Below are experts of layer 7 (counted from 0) of a mixture-of-experts language model. Rows are named router (the router's row for the expert) and show model dimensions 0-191. Each number is 128 + 32 x the weight over its row's rms, rounded and kept within 0 to 255.
After each expert's rows: "mostly gets" lists some tokens that are sent to it at least half of the time; "comes before" lists some tokens at least twice as common just after its tokens as in all text. This comes from a sample of Wikipedia text that the model never trained on. Tokens count by the router's weight.

# expert 5
router [108 155 182 165 122 116 140 137 119  81 161 143 133  92 100 148  95 100  98 160 150 109 159 148 137 157 113 131 152 188 144 132 105 105 137 156 108 166 109 119  87 113  99  96 113 118 133 142  79 127  79 171 107  84 135 134 126 127 118 142 144 109 133 183 116 186 159 139 137 135  44 119 199 152  64 166 134 108  95 163  89 120  13 194 150 112 161 121 138 151 121 131 139 150 117 160 152 120 122 115 133 146 130 141 168 126 169 116 119 152 165 183  72  97 110 156 122 136  52 177 124 166 122 135 164 126 121 127 194 126  68 111 141  99 125 109 115 100 134 135 185 144 117 136  93 123  91 160 152 153 108 181 183 147 106  85 148 171 164  97  76 116 144 134 193  92 104 101 160 166 130 140 161 171 136  88 138 162 159  99 169 132  76 136 176 147  67 194  79 146  71 166]
mostly gets: "==\n\n", "″W", " north", " JPL", " east", " ==\n\n"
comes before: "-", " The", "==", "===", " In", "The"

# expert 12
router [118 115 122 170 112 117 131  87 161 119 112 137 140 130 142 194 129 160 159  98 124  62 175 151 111 141 144  60 145 155 140 121  95 207 149 100 149 163 107 134 141 164 102 112 122 124 100 139 111  84 121 126 143  72 122 133 153 156 106 176 216 152 173 158 129 106 136 174  67 127 185  91 135 138 139  89 122 188 157 161 108 125 141 177  72 144 148 152 156 137  76 137  49 130 136  88 147 106 129 115 173 158 128 132 106  57 119 147 102  43  96  94 129 137  92 165 113 165 153 168 113 111 133 126 118 106 141 120 122  90 149  67 116  90 125  94 209 131 156  94 142 111 148 123 118 141 144 127 134  98  98  85  86 166 128  83 108 163 154 112 112 169 141 102 199 160 164 145 118 151 107  33 106 151 119 166 125 120 122 141 132 132 172  90 114 100 164  68  86 118  66 157]
mostly gets: " other", " moved", " appointed", " Other", " returned", " considered"
comes before: " to", " the", " a", " by", " as", "0"

# expert 3
router [120 114 164 137 107 154 117 140 126 163 113 130 169 128 115 148 101  96 123  89  97 114 254 146  96 192 112 127 125 145 145 118  72 169  82 134  88 104  82 178 153 116 140 107 104 110  84 137 165 112 109 159  66 122  82 117 118 152  91 156  98 138 106 175 103 139  93 131 100 125 133 143  96 131 114  95 144 164 126 160 145 100 104 125  75  76 140 139 137 132 131 196 107 136  84 126 110 131 148 125  76 125 100 121 112  86 105 121 164 117 139  75 129 163 189 114  77 168 169 161 112 126 134  98  41 157 162  58 165 140 102 100  90 106 106 124  85  94 129  97  79 168 101 119 125 131 116 119 118 125  71 130 130 182 202  87 125 104 168 113  85 120 170  88 139 161 132 105 152 102  76 133 118 170 104 105 114  99 111 130 188 114  49 128 139 167 102  99 167 121  66  65]
mostly gets: " age", " those", " War", " military", " Army", " political"
comes before: ",", " of", ".", " and", " in", ".\n\n"

# expert 7
router [ 69 106 152  70 149 157 129 104 122 167  74  56 161 178 160 145 113 139  92 121 128 128 200 142 136 154 182 145 114  83 150 115 106 215  92 108  76  85  92 107  95  79 142 158 102  90 103  76  41 138 144 158  83 156 118  88 120  67 132 133 142 140 123 133 101 167 141 128 102  96 133 123 151 121 120 153 139 123 125 196 132  89 186 142 114 150 167  56 112 142 151 139 122 160 117 163 101 122 111 123  96 118 109 154 119 187 129 123 109 161 124 185 147 153 132  96 137 142  76 140  90 103 140 108 101 163  83 193 120 148 147 178 157 101  96 158 158  92 156  94 106 105 125 118 120 113 188 111 103 109 116 149 142 131 205 133 122 146 103 101 149 148 167 159 102 104 186 122 159 183 131 116 122 145 152 149 155  89 124  81 112 140 131  91 115 126  70 120 205 141  76  74]
mostly gets: " him", " without", " you", " MPC", " upon", " himself"
comes before: " the", " a", " his", " her", " that", " their"

# expert 9
router [158 134 174 107 121 169 105  46 151 177 126 133 161 141  97 127  95 135 113  83 109  47  27 193 107 138 184 125 151 161 101 147 133 188 154 123 126  99 119 164 142 119 157 123  72 117 114 123 152 141 142 132  65  96  93  98 141 151 111 164  86 144 121 173 111 114  84 118 104 126  73 155 131 141 123  65 172 159 146 157 178 115 116 161  94  93 146 104 120 112 129 228 133 134  95 117 126  94 128 141  78  99 118 107 112  92 107  98 139 146 126 123 135 158 168 143 113 158 105 193 102 151 105  88 100 113 178 155 159 116 112 161 103  88 130 109 163  79 181 135 113 130 126 143 137 165 184 112  97 135  71 139 162 148 177  40 148 111 177 105  86 101 123 142 162 165 192 114 122 109  79 159  98 170 157 129 150 124 102 133 127 140  87 124 136 143 111 145 198 117 108  98]
mostly gets: " Film", " Mexico", " end", " Lake", " Festival", " Sav"
comes before: "201", "|", "1", "200", "202", "2"

# expert 1
router [167 138 144 134 115 186 123 102 147 149 157 138 170 112 120 162  86 155 163 144 132 115 123 190  73 187 151 124 150 129 206 184 137 131 103  90 118 138 123 143 137 133 228 129 123 120  79 122 173 135 114 127 131 131  61 126 150 124 150 158 127 136 178 165 143 100  84 118 132 120 149 148 117 171 101  95 103 104 133 137 173 131  92 125 114  51 166 105 110 162  99 144 202 199  72 111 144 112 136 139 115  89 152  84 111  68 144 138  99 100 140  86 130 171 172 155  97 110 112 127 142  95  99 117 184 118 172 193 119 118 113 193 115  99 165 135 121 115 173 142 107 169 108 156 101 176  88 131 108  81  30 171 134 167 145  93 135 113 193 157 121 101 118 129 116 195 138  66 148 100  60 126 164 124 149  98 119 120 133 131 174 111 104 127 118 153  88 169 119 110 138 122]
mostly gets: "\n\n", ")\n\n", " During", ";\n\n", " Yes", " Summer"
comes before: "==", "=", "|", "-", "===", "The"

# expert 10
router [146 131 143 121 159 162 133 116 135 192 163 128 187 137 118 192 104 162  88  98  89  89 212 151  91 219 149 117 101 110 156 126  97 157 142 178  80 118 100 157 138  92 170 127  80 109 134 159 154 138 146 139  54  88  87 121 136 120 161 147 111 125 107 136  83 100  85 130 104 149  85 183 157 132 159  75 183 189 148 181 114 113  98 149  86  77 110 113 138 135 127 213 152 169 135 125 126  79 117 113  91  82 129 172 127 107 138 143 149 112 123 104 109 130 139  91  89  90 166 114 105 207 109 100  69  93 155 141 201 124 119 126 119 102 124 116 149 101 177 112  91 142 146 121 125 163 160 122  80 146  80 138 147 154 164 108 113  73 156  78 102  79 144  75 147 162 158 100 100 111 103 156 134 154 165 112 148 139  77 123 136 141 134 100 148 168  80 123 137 129 128  76]
mostly gets: " past", " von", " Nintendo", " MF", " Tom", " Don"
comes before: " |", "–", "0", "1", "2", " York"

# expert 6
router [126 128 114 193 119 140 110 146 125 148 126 167 186 175 107 121 193 130  95 107 137 127 147 156 150 101 136  84 146 124 139 156 123 145 115 137 145  90 144 177 143  87 163 154 160 159 127 144 120 125 151 206  73  89 159 151 162 113  92 128 137 174 124 192 169 156  94  91  98 129  97 165 160 113  75  57 146 152 167 139 149 133 110 137  86  85 123  78 170 152  89 157 159 138 170  96 135  89 133 137  93 129 103  76 116  71 146 126 181 156 129 136 151 150 170  83  95 181 104 112 104 120 117  93 116 128 110  81 157 154 126  78 138 176 109 127  92 158 140  64  52 161 100 203 137 125 122  62 106 153  87 128 120 144 110  75 120 102 207  88 136  94 147  92 131 166 181  61  74 121 116 165 161 126 142  99 125 123 167  94 177 124 107  97 113 171  98 142 152 120  91 137]
mostly gets: " played", " part", " can", " produced", " based", "″E"
comes before: " in", " of", " by", " a", " be", " to"